python train.py --num_hidden_layers=13 --hidden_size=384 --n_experts=8 --experts_per_token=2 --d_expert=256 --d_shared_expert=0 --hidden_act="gelu" --moe_layers=[1, 2, 3, 4, 5, 6, 7, 8, 9, 10, 11, 12] --router_score="sigmoid" --normalize_top_k=true --routed_scale=1.0 --balance_loss=0.000699 --balance_bias=true --router_cosine_scale=20.0 --init_std_router=0.0122 --lr_router=0.00134 --num_attention_heads=6 --num_key_value_heads=6 --head_dim=64 --vocab_size=12576 --norm="layernorm" --norm_place="pre" --norm_eps=1e-06 --positions="rope" --rope_theta=10000.0 --rope_fraction=0.25 --qk_norm=false --attn_scale=0.125 --tie_word_embeddings=false --parallel_block=true --init="trunc" --init_std_qkv=0.0391 --init_std_o=0.00767 --init_std_up=0.0391 --init_std_down=0.00767 --optimizer="muon" --learning_rate=0.00626 --beta1=0.95 --weight_decay=0.04 --lr_head=0.00396 --max_grad_norm=1.0 --warmup_steps=200 --schedule="wsd" --decay_fraction=0.763 --decay_shape="sqrt" --final_lr_fraction=0.05 --batch_tokens=[32768, 65536, 131072] --max_seq_len=1024 --doc_mask=true --train_tokens=334400000 --max_steps=4902 --dataset="wikipedia_en"
Below are experts of layer 5 (counted from 0) of a mixture-of-experts language model. Rows are named router (the router's row for the expert), down (a neuron's output weights, with its number) and show model dimensions 0-95. Each number is 500 + 40 x the weight over its row's rms, rounded and kept within 0 to 999. Numbers have three digits each.
After each expert's rows: "raises" lists some tokens whose logits its average output raises strongly, later layers aside. This comes from a sample of Wikipedia text that the model never trained on.

# expert 1
router:574496503467598498445497525390481503524535486615546518432527574449501477510477469469505552464483580573503604513566474453461537527459483568505446499450490518484465457399516461525518371445477506492546488485488481479441486487504563515488446492521489432450478518470545487474483531467481544492
down0:499499522549480528503503510505521474478454506478436578503459481561456510451507492385483490586531517509489477509548579548535546402434441495486507403543426500503574557498412517450446478504490549490495526518458470504537475534442492411483475512484535545550529520510466534514485481494542519603
down1:542448590572497482437482511523502492472521511458458506511475504475530497433458469480592492474521531500447532541494479508542524440487424516475543493517465539436455488459535461505475500491475519539491504510486560492540453492512470490514525508484466464454465497528436535457585432433522524553
down2:583547485475525521521517490503498447476484555550472455494569508489553441499419531499469504383506540525477535536522528527491523475456562494543455433554485530447537490432420551448449434502469573520487561496524535518547464475499568521491462466553529484543523447507465534449499491488568500485
down3:498473435470463520482515450508478467451512456480504493462533508516507536435536534469462406484427523489511414519438451575508528516492508450443521535503498513437457552542479455533488450507524499475502521494529508464506463546552424436583424499500414549508545501492491459491521521482462434521
down4:442525485478521462539515445542479559470526397508470543529471463498485500515500460572495482501449479423501470573572523446503540455476524496466488494511456426501508485449434467472452586523540584466504499447530526512492513524490521509473502514444505501477474468532446475535540543518546527458
down5:461470548471510562413536486489592562492466539493462456444547530496577501515451552454562390409458422414517454465529474497477500543473484548459498569556480519507534567478509485449517535485586476529479484508528465481505424467532493501442466583436460488559411440490486494434463488541446493505
down6:522501486449479507467535494587598510423487646535561588527562535540573426502544483467508520464446492559558540539470542438516508448579474482477565541522480552550522479489477491507527509445516459421524490487476452428450473529506473465460469526475554492509434560530466559491509487556475530536
down7:527447430405502561511429546447550580532440498518519495459513492477517491472521459448502548526503563489479500492553494499505493504502487480495540508481502480463527575526491496467596502479478540538480499454487473509538543492561410450512464445553400478444525503507505584541441522496507494482
down8:496439529544485429456474445514558488563446534428472481458532450447547442454500491553501482458521538519437489568550439475531465478450520498519494527526522479485454487578504534492519554463502529454559528450455490478530497484505512566511437485451515395482596477519460534517444471440517539567
down9:495434517451481500409533483518516517474495502532503476535488545451512511523470475502490510524473521500507459471513403588447494478445540478445545494593513525490550586511480568430475506457537492512483448494470415461541472497493432573481505496407582499494501500508455517509493544463535479484
down10:503517472506458520506514463529427475459462518568518531487465522463524539560490471540525479529480519588415584479483530423479525397462495443481449537487477519476538536518576531479506525458478534497514537475421521502469478497435590421524549502443501508541523468433451530564504585520482467457
raises: "Its ", "But ", "However", "Their ", "Despite ", "As "

# expert 2
router:598509515491504531493517500476457543523524499509443509534481473502474444497456530508473546426551479545548554530519544571578498474424507502555496432499493530525587479500428499414478492500488496399478489484455429535526490541530534533596445536491510482461511510522491524458578450550486528481
down0:543521493481448543489463515566475474521537520534469557441491502462479560529439510506488520497439526455537411525459460418512512421506502471483540516460439479569444509529510500540500529513470443500528533468563393512553484570456568480497591451510569432525491513535501583500464468493510503438
down1:473518544532520482502494516528507490514558490491475503507542525501422546492467434453487541460512562508464500534479506462480544575495490474525558525497533531476494432489480504412528505531564464491545500492540513563516504520410541529512545479471477436474553523566491475416479507461506523543
down2:517538499501537546451459483500570452522479453536491520547550494465555494540524462500545413474497478521515466480431488492443473597501439443507472480503515369540469504523389570501469504506538471483506545492507446502494533561507509451509530551491505548501539472486492469502457491496494519520
down3:572423535585517517509484510511436489478586484507555574458509529504480540501606444504460538474469509519569549473465602514445494498506540463483495474595504497478430520479500486530467428479502493485475554544504438527517424473561562477465539510503489569513555561487455544521563558450511541485
down4:518519511518469531609530505503501425478532569550544528470498433475513480463488483467492500504420527481500499501485494507551544566536519444529544430469575531497446599579527515436511438525472522506405476434457552436470575494511459500473455560551453520519464535487562461506420493493532539501
down5:531481466492498471511531553448454462427511519495511472489441472488411402468576576472556457458489480527499489458534484503441517496457496446557491494548588530500482452591530593512537465490467483496562520516539458471516481523446423461553504562439524509492491510579435507515533462560527479509
down6:558425489494502566525389489481437525542525469484510490537429455546519485523471428478481529495550491519538531554463461553524520473511561512500534476497487525500474437544500545581494590523518484475522449495543490545500509495541576443484400495561489462551448489528551466494479399521539535508
down7:439486497477503459529517498499438512504488551541545444427529418499462437513528480500511496503451497443520549537533515529557446515515548486392495481553435491481536597487454536538542459484546438584441529487499520482505515527576428512487469504486505539492472534442484593495427516578511549504
down8:566459494550493485528514506510537438523442483478471504487470463493514520514546465548603551534559530555407414476495524493449517447511486482474458516561503466433540470471520428519498526474504519539492459514503479519424461400456482455499482456494465520437480577488560498524480460462506507466
down9:455495495526471540471502488450532492547489489444534516488556522471482454541479598519450451502429453565543471445538538445516494493461541506471497482492443484514478475535553577485510484536556483547553462500495482453395492490528456440533511383518509470529541498498495473543462518476550495468
down10:486420487506478529562531442606518501546500480442486477474462507476584535497568555437513459479484450512587518554559516500484566448482532581521452510484418506431545526479531489452544428434472478557489528503468520476515495494494541536467481509468503545536481506531452499463524540447511425457
raises: "previous ", "surrounding ", "his ", "their ", "others"

# expert 3
router:485519521629504509499503524449415525464452505522477526444552459590542535503563495483470557434454495471524465534601459487555525454504464445535471458486526578562561432533496486486478464459553476464481490423489482537519600494463526531461509488503537467477472514566443523454530526484547520467
down0:406502540499501489490514577443541543463414530471465585506507442432502511527525467465564549543493464486519524519487485491522485423595452533530502439447425435481513529545450514536437471478556515482471522565479517511516490548543527463472490535530463531507505424490486487482545486491519432513
down1:481480528491487441503554556445577487497464487408433544552560479541479470429477617572478530459542539454437417501537478470547480525466503496510471520491512591428448543531555504496520499519555450537530447477466491522513426452508497473457545571503498509500465466473545454511489470547507486559
down2:449507518515450523503498512483507507434511481550524470516539478516448566487495411488554482543548526481506464461454521555499499425486502535469511551478438526450515478508458491547523468526501525517472511487557497535566461474520502549572498508518464576517563523466469419539496458517542430536
down3:482465501455495499506449482541546468503468491501474512620450468431442472513495488487549507511493502510545513445537505529423483594444471461482520507522545496517514493481530468515450537539544547583491447442571533500479489566539539525532521462491497492507514432459502525373581526476439490580
down4:482554450518520481494536525610542467516477498459467521531483462551498520492504498540532497445566449549444463489496447547416471517439517503533470475558477477517547523532539430530527470527560493515530442514541430456521523503461508597440510520407527564570478486507546508518445464523525468443
down5:477580481514461548421524512580478488524509545517420432481504458503465515505439504505569498488473539548500516508441555494436457528505471511472536437566483513505468558474460551477534541431465429470495585554475429516471456519593513518490507469537533457541514548488502535537563489497491502474
down6:430422520445504457535521484527539523580481480519439451516538596511476480524544481512583518567471508458530475498548550504511514546472436518539488527534433438473496484495465551478500571500506531410557535444502465475504527413505514525517454551510494564470489512518482431503493573493485480520
down7:465471512581467550510458498540528529493559487420461569487452522469418547600511450488532470471523543457550490464494451522461479488521597504557481463421450518518492441466546562489504526417462496483502516502472514477493488547493569484519502536468461512507593543529475468547522484437478489567
down8:470566491497517461479454597460502499511501523540513518510557564418458567530551492529565519485516532529519571547474417511480471500542476548541481458565491538464442560485473425498476454489502520451418567478574529482584523523413439432495487567543494526471485506584582548537481433508478513460
down9:445546509535518514537612487495403476467500504477503509579505491464505603545470497517543471506447530519524496591529514463460508521490485449499434554526517504506558556522506542518406468551491530506509532572486538509461471454554494522498517456506536546505493473485490419457549507468544502516
down10:503506464560462467575579466476459453474470497445535452469503508497520478481546528490440509464452441578485500537493522552503499510484491460440543448456533436491488495531478520455471563600497519497496495458465490487524549481459485456450521490571489460487484411477489518479451464503417552589
raises: "\n\n", "–", "\n", ", ", "” ", "-"

# expert 6
router:479524554541509484560517467508508519573505510536509434552513474511587487471543491485471502492549510494499466541551512521431517558494563488550491527440469461464497513518545478477595409500604491479552508461494453496477505524461526516524553589496545496483548503483528523393518433465530490439
down0:476408525514461528476470573477431493502525508440509533448555489514514535542449549504568422518515535484486414471449533438506509485484424458565489500537488463536497506610523523511495562456502484453574481446423473509527534489474505420491539508599539502495492474528499500505459490531476497546
down1:523554492505539439456530466562491508477449489529515529513521476595496560521487536568469557503439469492505528504458438471515451568465526415492463479378528474477474491490544569458450557542518516535484485527465445571512509539573528487514479497494468472507552500422512446569481509446553535475
down2:540521525446516540475520477469485454417484526491472490527491440526529567510523488446541515491454477526508528524510595489550453512497561435526489477504486524481524537480559534465514509532501424537500570523543494562492517502544516522521532543541455571512471513549463495555522473549482475442
down3:469567547466478551483501517497575481448538524400485507495446578446443500546397436567560517548459539484506499450538511499590534487515490487421522501463466453541526458470508492505497527454482432503510467501555481464446438462582483434396519513503560565508538518520450435481520487524383540516
down4:563517491466498531489479486450487421525461474582449478511482506424526501454482480502567533550454425495535493552471398552478521472410544451471458516561503436499529521512439432524450535512480525471508566485504440550465494571550427469489516497528600574542469512533619464516522580471465485519
down5:427464472555535461492477519486543470557489462519510465534496535467501441511533490511440512553451493498573509550464488408488552544540540460605544527562493508480516504514492494426505505460487549541500520425513479508488532528509525509477517491493480467443572449540480511591551502433505531539
down6:557506485488533503551581568538524524546461507521438558506574546584487559510465433463458434519563431535529478393463503476627398513498543530511468435524489507516556521452522569503495461551580519513497493457522541498472540451582493492490494539502482471528482600560466487464504462469536530454
down7:459529438525488537533397531493513486456475503453466505534533492518537567499559548476549471477545499482451467542529493472405478506531563492491493514521465467500471545502539536489499518434508525503518472493535448479500500466499444565463516427602479511430608462481545603494423490483452497516
down8:529449482485521450478510550483493510561518454460486492546482487510422474484483571516447486528533448508509480527487426401418495551514537448491466480541470453496571480498477462491493487488473568465567565509491520487527542575488507484473529492507503483554478547479524450577485521499518444448
down9:532519477413469455455561438528523473492412481456519489522542468497512430501500559512450450495526460551526507484485462429536533531535452479472490488528503479453440469486576472574485498508533448492564500578483540529535481488522505442454451523468514440478495466456535458529518475531518553463
down10:505516545477519583472467504499573490489520500493572526518556479466439466560424493429522460555474514493495519461507506522519516455498477515479564535440511486429492527454540464491504468465469478526456506530455494469443475583565516413496484483529516444543438535475474544483471455584466520518
raises: "in ", "from ", "with ", "as ", "(", "by "

# expert 7
router:489512526472459513556492463463515522482504507504505497460546469455530443484494526542490484520518481526514527510515502510513548529503471433516475522425547524503469434496481509531455516524556431459401565519449496603571451481593597471552465545500527493450435457453528473481558506539474446487
down0:453458583524474505562546513554517523535480492563540468532553417525471455557514570501498493571521481497446454540556478452567537524507545505458516537496470488531486417517465414530444449540490519491490509443454428531554501571491451506525513510499551477438475484499409563488481470540545528499
down1:424494533502431510539581511495546490517550451533547547419495581363544512442501522389504467549559477466461463519475492569549475540492515517521449427461549547538481468440539545442585504522580476460474468510500471489489573513505569541532591516504502488486510507584456454491432535527495475470
down2:493442559582433562497468591534488529563491575468523526576448471479497442443518522480495482480446477512497553466522491514542525527516487531521483516506536511479431583465519493567573479529468453465532418517512510519584528493479528562498466559491417574433533436481544430497383485492470577506
down3:487536435458525466500544569548422430538465537496516517475521468446542492461490519443523546436527551423507466441501511440564442545482503505435467487537483518521499425473532500494531553510478535569571503527496546494465481485478513483473441550394438508495446449486573582417507488492449490502
down4:493531495492510467520495424504492468528482497540532518490561572494458513461493423509465488531458503538526507470540438522522522422572519449497461511520479434545455528387472527557499548614438520500578484545424595465575494477524513443426562436488488467549492517461489458457465549465484463461
down5:482514541527523586469479475477519594540460524508454502478471464476451430467537577547450522547550456498473481478473434526419485426497489430533484521562464490536497453451493522506566525471537553486494483522483515477497536470418426479499552500489579495528461584470514427501420541508509436496
down6:464502466542502540539449499479469519525544558440435479485520523427506526477491522467547536509523453440509416496512614488450547484493571498507507525469563469538443504452479518614534537517432435557532535556496525602517463506511425446447570512465442509454514553497536529502558535521519516498
down7:491549538514523581501537540507477565501514526464565514502516447530520480502494569542532466472460526451533464462466442504560459554521501549549513513536507443478528467536507510445544461491503520508512499466562476479514452516444456428405521454562458466563490489470518521505562515529492465461
down8:518535473450516557504512473526524416555508415502575496609479509508522484464490524511472504529436514496454536570477515493591532607533531451585449470472487521483527511477528510490566525458506501499502513485515509531461515527516511562411482480467441514449542532481476514547453526475401486547
down9:481483475512501510576545515584500504467507607486533523487510503541491473473505528431524532547515472548496488516515457513494544431477489576467529507469566481513456506520515477511536557491518519457520489457487515475422504547491461552455509533427524525565490529523508505516459430514534569435
down10:434539478503544529533478500482477435483482556580548503458510471566505448531536515477489504466497550427492468466509520422483495436590443442527488461516454529535481475480508502467508498522550430480445412463469417498434473447534488531459458446592495442533547466509578454515452514537526516523
raises: "though ", "Gls", "although "